config = dict(
    moe_layers=[0, 1, 2, 3, 4, 5, 6, 7, 8, 9, 10, 11, 12],
    normalize_top_k=False,
    init_std_router=0.008,
    vocab_size=16384,
    norm_eps=1e-05,
    tie_word_embeddings='early',
    optimizer='adamw',
    learning_rate=0.000841,
    beta1=0.95,
    beta2=0.95,
    max_grad_norm=1.0,
    batch_tokens=131072,
    max_steps=3222,
)
Below are experts of layer 9 (counted from 0) of a mixture-of-experts language model. Rows are named up (a neuron's input weights, with its number) and show model dimensions 280-319. Each number is 128 + 24 x the weight over its row's rms, rounded and kept within 0 to 255. Numbers have three digits each.
Before each expert's rows: "mostly gets" lists some tokens that are sent to it at least half of the time. This comes from a sample of Wikipedia text that the model never trained on.

# expert 24
mostly gets: " died", " second", " until", "After", " last", " closed"
up0:152124111113109086119131099120161140115147102145128084081149136129120114117143122175132126141128105122156182117113115133
up1:122105100115104131171166131130073122141133132116151142132108146168131115152076108133110143176102111088140123104093136095
up2:174131150162100084088166139107134126155108138121157137094134129061102144114147125160149171105128140134132129123106127164
up3:136144107130165115121127170154127105127121117109147160098101133147115088128139139150104087123121091105150097089112120124
up4:118098125142160111101161187097098045133128143141128138131121140105118128117114149110099132149147117139148096132124126132

# expert 1
mostly gets: " Animalia", " Mc", " Smith", " Jones", "kov", " Baker"
up0:143103138094104137118080090118137143117126095153112119107159142127153110110137132151136148142125096156159161126115125123
up1:079089105127140135153136130105083119162158125134137152116111111141151073143098110145116158102096128114122126099112138107
up2:172140132155114097104171121125117122119113107121139116115104104069128124097136126166116183118130099117141128127112129146
up3:136138134132161117117121127158127093121116099148149164092087123135120083094122136139105098079133103119162089118090088115
up4:117079135111133112091167164098135051152135129114156154124114133087114102126120142136118155141153120162167112142135126127

# expert 22
mostly gets: " election", " votes", "idae", " Votes", " elections", "%;"
up0:115107105106111086109125082099116129120121126166140098080129172122138104135167127142127152125120085129172182131110141110
up1:116120120109129135132165122070064144149149096139148162145127126173133067125128104119120154145131144113125146090117122144
up2:179124154158124116126173167125133130147099120136133136121129130068105109101150141173150175128112128132142129108096112159
up3:146159108133142127124140129143096116140141106088148181081089120158122146077117114140089126087151093111149109115095120143
up4:133085129122139117109167174109107110139119112121121164122104123071121137107110128108116139128148131152154115124149125120

# expert 10
mostly gets: "%", " households", " census", " population", " Census", " females"
up0:150119114125085104118135110104129163132135135101129067080136139144164124094152116143156155167137103138157188120131113111
up1:108106155107124131176171110117082147153147114139142169152120092154140105150110108138119156127119134089107115128147153103
up2:152115165160125092126195186113123131147097132135124117123098134075094137114145125156144139116109106110108120086098118162
up3:139167140124174117105136130168114107115128098120162136093082138122132072128151144133090140101125083100172083111083091132
up4:110100139127149126087190196056112076164128136104108132143121108119132121116090118126124152129118150139158137170119096135

# expert 6
mostly gets: " —;", " Episode", " Released", " Label", " Title", " Billboard"
up0:161119120114076098116115101105163162123147113152128101116124160173162116144173126163123148134136098137185164153136118135
up1:101113130106128129153147124121092135134115097138124160111137123165124089142124114146118145132131121098126118127107155132
up2:167120168152099107107172147098151133150101130125141140107128122097101114098147137159140176148107102095118155104094129168
up3:124153114142142109102150133151112110149114113123141161094078145137137126087096137144094126111152100102142097105085095132
up4:104109131148161080098147175069117091158131114126132147117140118084130165117146148126109153146135131162174117158110123127

# expert 15
mostly gets: " DF", " FW", " MF", " Died", "loan", " medal"
up0:147103107123081100115110090130140157123158106167107088096131135131114118109113123159105148129123054125177166149097104119
up1:138127111107110145131159129147081129132131115134115170135151119154135101143114108183103114130108153127119129116090135145
up2:152134160149117119122174158115133135159123117138156114110138113077093109100133113180152165105116075125157135125114141142
up3:114184134152188117096126135155116122099133072135134132089105109141115108100114112159086096079130094125152097103105106133
up4:108106119119159104071178176101105093129102150144108163105095166100112118120123129113145121109175104152143084139125121139

# expert 5
mostly gets: " de", " la", " La", " Los", "\\", " El"
up0:149113111102100097129099093105142145106154089149102065086148158109152120141162124170138138141116083154181153121137127134
up1:113116164107117122147182140134097157122145115125138153102102116147119084134118115152082188161096123108149114110104137121
up2:167126132153099099110158169113099123149112105112126147108077093063090126122134145172138171153122112129144126108113138149
up3:110176160122155090101153139139102136151124096109182170040096113131116109103122137185060128114147111109180107124102083103
up4:117102144124125117084160181067108073164082142133126193108124132096131115103111149106104146123140138124162121123123099147

# expert 23
mostly gets: " during", " During", "On", " On", "After", " After"
up0:133105123131118105120126072126147152108121123151132088083147126117144084143142133173091138125105089122131159145127130126
up1:148125111093140147145163136090105144149127119146135144128119143154125091135082102134098155104102152107088146082098122128
up2:160116156149113098125183148110120135121108134161136095097137114065106083134137123140153154125098106134142121108096113156
up3:104168127127158128112130154170098091146119109113135164078103118147125098115114140151098100086149099088169098119073087125
up4:128122134131167103093182169073089040117138132122146154099119133109110129139115155112104148140148116150163103163110113128

# expert 0
mostly gets: " took", " began", " worked", " gave", " wrote", " making"
up0:157122127117082120139145131142136143116164094151113105071160136142147094101125127177100118144117091152135126146114128117
up1:134116142125132133133162134100100129167140112150138157126100116160126113169108106126098184121130144093121121123156117115
up2:162135154145136117102157132098119133137090126127142111106162125085098132107136112202169177102104111128133126097092135149
up3:150173133120158093128106125105104122113124090145179163086080117154132071100117137163088112092152106155157094136086111128
up4:130107123122138123083151183059118068145138131113112161098131153118082115093117145104082143139117120140143105141135114130

# expert 25
mostly gets: " born", "born", " died", " married", "^{(", " footballer"
up0:121121115096097120134127091103139149122122126138109094107153141144151073128136110150112114149144097147132178127125139131
up1:108118125124135135158152118140118112158123126097129160135126131151147083132110106141115138140115144107118122110124126125
up2:146126149160087111107156151089136124148122122130131114124129117086095136101150113160147139089094098129142156129101117138
up3:137175130132168129119121150148113121122139106133133135097067113130138074095120130150054082099135096127181079107093097138
up4:104116149148133103069170185080102058152120132133120176108108123135077115116111145117119114144137134127140090161149103105

# expert 21
mostly gets: " Location", " Coordinates", " Length", " Genus", " •", " Species"
up0:143127134135095108158113096120157160124135107146107109091146148148144074097146112181123139150127084128136141104129120098
up1:115095119115111127144160121114067105133142085120132112123123130139118076147109108150115172121100131109147113079119166144
up2:160152174121114130095169173127164117132099127119131111114149135088106129057138129153131172132118127108119113096084111184
up3:116153147143146104113148146168109116141126116091177171075098109136134099126130125150099119101132108072151075147110077111
up4:097110134128131123064173202086114083157141146133120136122115124077125141113113143133117130151140139151165116150121134123

# expert 17
mostly gets: " ESP", "weight", " Mc", " ARG", "^{(", " Arena"
up0:133107112113076107141122100096140148117170115156125084109164109141156128135133134175115136145117079172163180112120126133
up1:109112139117105138152163105140088148138127109131135171136155126147118084126122134149126139134132118099112147110137137122
up2:174121165163122104104162162122144122134117113145137132128085123086132119123141137149125152127118121108118127124082154161
up3:122186140126101094108130156160132086119137100112152141109097146129107103074114138164097090105163086104125100130076097118
up4:109087129124160110065150171086134066148135129136102167117092148102118088137112157124107151133146143119158110136120136135

# expert 30
mostly gets: " appointed", " Outstanding", " vice", " elected", " Vice", " assistant"
up0:136108116101091108133128080133151154102148118128127109069122156144122081129180112164116132163117096127175161138136139170
up1:133126112119112137165160118112086125159132115126159176103135129121145059153133104110101148133112147118133138081120144125
up2:181124135142123113101179153114122126174103108098161137131130139111102125108150123158154160108105105110120135087106138145
up3:129163122159158093120127164145151130098134112143145116088081132139125070104116124160068107090152103131139094102085108143
up4:130116145141160107104142194075118097126117133106146153133113122062105115103132146106108150133145138143172124142146126119

# expert 26
mostly gets: " $\\", " usually", " can", " function", " sometimes", " commonly"
up0:145095108117085084123124087113162179091130098129109081110149134144144122121128123152114136161120106146155156129125139118
up1:110114126123119137148149140104066125149132085152131157115162148162116123148136118163125155132114129089082121107118139129
up2:160130141123114111101159130126130131135111121150154106123151125101106110101151127193142190141115110089110140098107127128
up3:117188122148158102112115122146123104138111089136138132084052126123115095109096130173104132095139090123149074115091108129
up4:125129127128158104090186170049104094145128105148106149118119125091111152127119145127126139135127122110142078160130146138

# expert 29
mostly gets: " album", " List", " —;", "\",", " number", " 978"
up0:181098120095071075136099098118158142129143099153159108089139135146156095134137116189122145136112095145156197131119109108
up1:119104125132144128159176109116095139148140103144129125117117121173137081170107108143114155111093130066106129087095136116
up2:149124142150136093103179164109139152157108126104175133101136112102092146116137131180139177107137112095122129097114116129
up3:113159126121144110108145144140100138148137092136153153068108108143127113121104127149110115104147122122194104111081084132
up4:105093136120130117105154167083121066162120135092134164115118140065119123099138144112131156139160135130162125132104107113

# expert 19
mostly gets: " Detroit", " father", " Wright", " Michigan", " Dallas", " him"
up0:143109095122074092117110110116149161120137134131140082104140129161160115123151141167093110150129097137149160150117144092
up1:098107146151111152153167111100103117128139097145128131123140111168112077126120116145112159145115135078118133104108140128
up2:183117130143130111105147144119153145147136132132158150121124135069119133109144113150153144138140112119136110128141115144
up3:142184142134140107126128122137111134138128088117134148082105128129086103097110129172118110102144115096165091149075100156
up4:132096117135140121117173180076124094145162147114126149120137128107129118127119131103111126127156137155141114159122119119

# expert 4
mostly gets: " 20", " 23", " 16", " six", " 15", " 19"
up0:132101127109079086117113086104134155117149121150146075101143135145142097128142129182135135139129095149176171141135138120
up1:114110141106122157144154148110080157154167123146122137105155120157112079149138110153103180116117140074123125082110152125
up2:154117139153113128104185145116147114152093143096140133118110116105093112121150120147139188119093094116126138085093120171
up3:122170096139157115126148148150129142127134119127130149097085125158126081147113123136133107105146085117161096113110117143
up4:115117148118161111092165173089131095144129117139151148120111127106108141106128143138110126128145117148170103147137102142

# expert 8
mostly gets: " Night", "!", " Love", " Your", " You", " Rally"
up0:143137141117068095115105103131146162151127140166129114079150141128135103139142118186128139134128105127130180126119108078
up1:081093137140134141144157134122105132140111133094130186133133150155117100132115117146107130133111134057128119113111120128
up2:183143148160107111103195173116140134158080144137146124118115109072109131095159116181150164095123111117091134108093143130
up3:120164145094146090099125158152112122133103092111138169074104139110093080109097148173102104120156126121179115100107107109
up4:109108141153150123092143205067117080130129124126125146101103136099141110088138143132091162129141140140163115134138142122

# expert 12
mostly gets: "′", " Conservation", " Historic", " lb", " medalist", "|---|---|---|---|"
up0:146094142124071105113074077070105170084128099151129085104125134143151106125140130185116132129120078124166186147141129115
up1:117115133110136148126160129108066141144167109134112124116121124134113101124117121134119179114132120117134126106112151124
up2:182117147174135109099168156118109123142101115129117125084119130068098122094140121175130149122096104122120119095099129147
up3:155129110132144132123148152134131099134092121133169125095107149169124086117115143143096089091140113105158111109089103154
up4:112099149131158103070149190109127060132125120118124164112115149070127142121123163128116131146134108126138116176132125109

# expert 16
mostly gets: " railway", " route", " river", " trains", " Railway", "He"
up0:132102107119098104138126074112153156134147117162149097117121146138117105141142126174127145132114079136162153150139145102
up1:078098163127121131158194128115094122131141119113158161114119103125116085149104127136107160146114133085143134109108126142
up2:158118162147107105109170149111124154141095118149119127119110119072090116111177111174151170124114123123128151106119120130
up3:120166113138170103087134126118107117138125105103173117090099140141123123135083129139077155096144096123177099133075090121
up4:120096137123133114076137169109100054147110112093098135101117111075120139123115151145097142143126120155165100139137103125

# expert 2
mostly gets: " Sq", " Royal", "shire", " South", " Lower", " Bur"
up0:132111116102110081113123099125117184109119123139120073108157126144151101118173139157105131145128080155174155157115119113
up1:085151155124120140161200134094108140144186103137148108105125115126139112126122098142119186139108150103157131096120141125
up2:155118166130122098119153152094124151146090111119141136091109103085107121100129133160158169123107102127130119081108129165
up3:133146127115151093133129128119120117110102089128169147113068129139144064076121133169108112110151111111157108106121100111
up4:121081144122161112064129175079139062144113124136117157119123115087119141113120167123100123121139129142139096143122122118